{"n_layer": 9, "d_model": 384, "n_experts": 80, "experts_per_token": 6, "d_expert": 48, "d_shared_expert": 128, "activation": "swiglu", "moe_layers": [0, 1, 2, 3, 4, 5, 6, 7, 8], "router_score": "softmax", "normalize_top_k": false, "routed_scale": 3.65, "balance_loss": 0.00382, "balance_bias": false, "init_std_router": 0.0173, "lr_router": 0.000794, "n_head": 12, "n_kv_head": 3, "head_dim": 32, "vocab_size": 32000, "norm": "rmsnorm", "norm_place": "pre", "norm_eps": 1e-05, "positions": "rope", "rope_base": 10000.0, "rope_fraction": 1.0, "qk_norm": false, "attn_scale": 0.177, "tie_embeddings": false, "parallel_block": false, "init": "uniform", "init_std_qkv": 0.0241, "init_std_o": 0.0241, "init_std_up": 0.0241, "init_std_down": 0.0121, "optimizer": "soap_variant", "lr": 0.00252, "beta1": 0.95, "beta2": 0.95, "weight_decay": 0.038, "lr_head": 0.00414, "grad_clip": 1.0, "warmup_steps": 200, "schedule": "wsd", "decay_fraction": 0.483, "decay_shape": "linear", "final_lr_fraction": 0.1, "batch_tokens": 32768, "seq_len": 256, "doc_mask": true, "train_tokens": 283300000, "steps": 8646, "dataset": "wikipedia_en"}
Below are experts of layer 4 (counted from 0) of a mixture-of-experts language model. Rows are named router (the router's row for the expert) and show model dimensions 336-383. Each number is 500 + 40 x the weight over its row's rms, rounded and kept within 0 to 999. Numbers have three digits each.
After each expert's rows: a language model's description of what the expert responds to. This comes from a sample of Wikipedia text that the model never trained on.

# expert 34
router:483484574562463510463572475499483512508471583488462515461445499494567494539484538503521527452539578543544487463508555517523431496529487546553459
Description: Capitalised or single-letter pieces inside foreign proper names, often South Asian, Japanese or Slavic: Bha-k-tivedanta, Chi-k-kō, Č-e-lopek.

# expert 50
router:474472486501504550460522546506517462483447539535514464454521517499506478488523450525489548478488515492469540526499487442522459477491578497523512
Description: Month names and time nouns after in, on or the, such as season, year, summer, December, plus a few other prepositional objects.

# expert 38
router:442586547572553537536528569532510493455471537537477498438440512514535463579585552502451453501556494516542478517554504513534571457518500477493544
Description: Hyphens and suffix pieces inside compound or derived words, such as Sully-sur, Twenty-five, near-to-tal, Bulgaria-n, Spoke-s-man.

# expert 52
router:532515498533554447497475567569479515512512542445500451465566505497451471525424511460483465498480478550461542462536550540554532465419528469493423
Description: Opening brackets after a title-line name, giving a native name, authority or birth date, as in Alna Station (Alna, plus table pipes.

# expert 26
router:457457512539463425470533472517468548567448472495499514485538483550524467507483472536500555475532471479454524452529543538531541472525501474492543
Description: Final words of multiword proper names for places and institutions, such as County, River, States, University, Square in Madison Square Garden.

# expert 51
router:479481549501572436550482501469503428492449492498526492515536496581467545505502520504512500502542528552446456493570474458487519505494530491541574
Description: Concrete nouns for people, units, roles and media after the or a number, such as man, player, wife, km, episodes, tournament.

# expert 49
router:467519448541534523480485526549491456594463514504533459541563513462536471442511458445500485524464451492471465478592486477533575492521546470482494
Description: Years, months and day numbers opening table rows or date ranges, such as | 1974 |, On March 14, and September 2012.

# expert 30
router:488566510545469526541505448536508481439480494505493600446397520546550514491535580545465475518499466472517413486514449463540471504488502490422533
Description: Commas and linking words joining clauses or adjective lists, such as and, but, though, especially, particularly, as well.

# expert 1
router:564552472462546482516484555461478472494566462523466543451552506504460554461515448491529530544491503496458472542525475404441496519512516464474464
Description: Line breaks and heading words in article structure, such as == markers, Location, History, See also, Career and Website field labels.

# expert 18
router:497534557477509443491488478556455496562504491471520470533547515535499436495453482431525475532490436433418497514532539532461583523534486482531545
Description: Opening parentheses and number tokens in tracklists, durations and tables, such as (4, (1, ( before credits, numeric table cells.

# expert 32
router:586527580495497467566504527527483558502507503516505492468571488537474549503575469468479409456548469497480571503435479482526452500523504463510397
Description: Table pipes, list dashes, colons and "of" in infobox, table and list lines, such as "Flag of China", "Born", "Scientific".

# expert 41
router:437494562534555457544506574445481485444471445510512446469498516524480460496478559433475505493491544526521438564561528547535528531469517484531547
Description: Second parts of compounds and hyphens inside words, plus everyday words like you, pain, care, such as heart-bro-ken, play-off, water-mel-ons.

# expert 11
router:456505519542507477507486502525501485500426524583519448497565498513525410545458511557496535472501510481493503499447522535551519501524458485514542
Description: Given names and surname pieces of people in lists, casts and results tables, such as Michael, Richard, Abraham-sen, Husey-nov.

# expert 12
router:455513555540508488535470505442502522443469449507533555484544488510539467462501536467509480489467470475516558508499551556493439471468504502483534
Description: Past-tense and -ing word endings (-ed, -ing, -s) plus biography verbs and nouns like released, played, moved, career, work.

# expert 39
router:496448444418520487515491517507491463489467485510527465456559523520479490547507465513485555552442425501473479577529450508459531527521503535549475
Description: First word of a sentence or table cell, like He, It, There, However, According, See, including capitalized nouns starting a new sentence.

# expert 14
router:567476493564476471465512535442495487482483538525477487520514495520562535543463508519456537472534564546512472437530536493469518554538438508513508
Description: Word pieces early in proper names, especially foreign or unusual ones and short first names, such as I-ko-ma, D-my-tro, Joe, Bob.

# expert 43
router:459532445544511569544475532550508476506534509452544490549539516421531436432510482439507466512415462461477483514538430491534495482535555486532474
Description: Year numbers and the punctuation after them in full dates, such as January 22, 2009, and similar number pieces.

# expert 15
router:446432581449461512527504560441505537445509404519555488539478505536425437551522560509559564575550541465533458459497507469507501435523478481406534
Description: Plural s and noun-forming suffixes ending abstract or common nouns, such as ages, diets, -ity, -ation, -ology, plus words like century, health.

# expert 20
router:535554506532484439460492503532518463526575466521425465463504519538469494490463469486515516512489483520470479464499426443504476499496522466524501
Description: Line breaks ending paragraphs or headings, plus opening parentheses, quotes and == heading markers, as in "(IHH)" or "(With age)".

# expert 21
router:498510529500523507462554537445490501472468528517541519505513503541542435469470575503516521487610558498495483535526538451550494457548471489508478
Description: Word pieces inside proper names and foreign words, like ic in Panic, uv in Peruvian, and York in New York, States in United States.

# expert 2
router:442566431496454557507464433534504484492552519465495484463410499461514528512417522529488489450483475484518528497471471498507471529398523529547523
Description: Conjunctions, relative pronouns and infinitival to that open a new clause or verb phrase, such as and, that, which, who, to.

# expert 16
router:463563528543556535552515428462482465429441502508437518546413514519487424482477552531479524465550539497526457574530532458534443478526565509507518
Description: Word pieces inside common English words and some names, as in ad-vis-able, partic-ul-ates, re-age-nts, Tr-kul-ja.

# expert 5
router:448432526512437488467441491493465531463491520507572499466565520486560428564466532410513487460453459502494451479527550559457566450498460479505542
Description: Inner and final pieces of proper names and rare words, often in tables and lists, such as Zavy-al-ova, Bee-tle-juice, Gujarat-i.

# expert 7
router:497407566457475432476508576497479562494552455477562485456575524552525474566509548459541550482470440522483505523494527447520479452499481480561521
Description: Later words and hyphens inside multiword titles and names, such as Secretary-General, Parliamentary Labour Party and Prime Minister, plus table header terms like Density.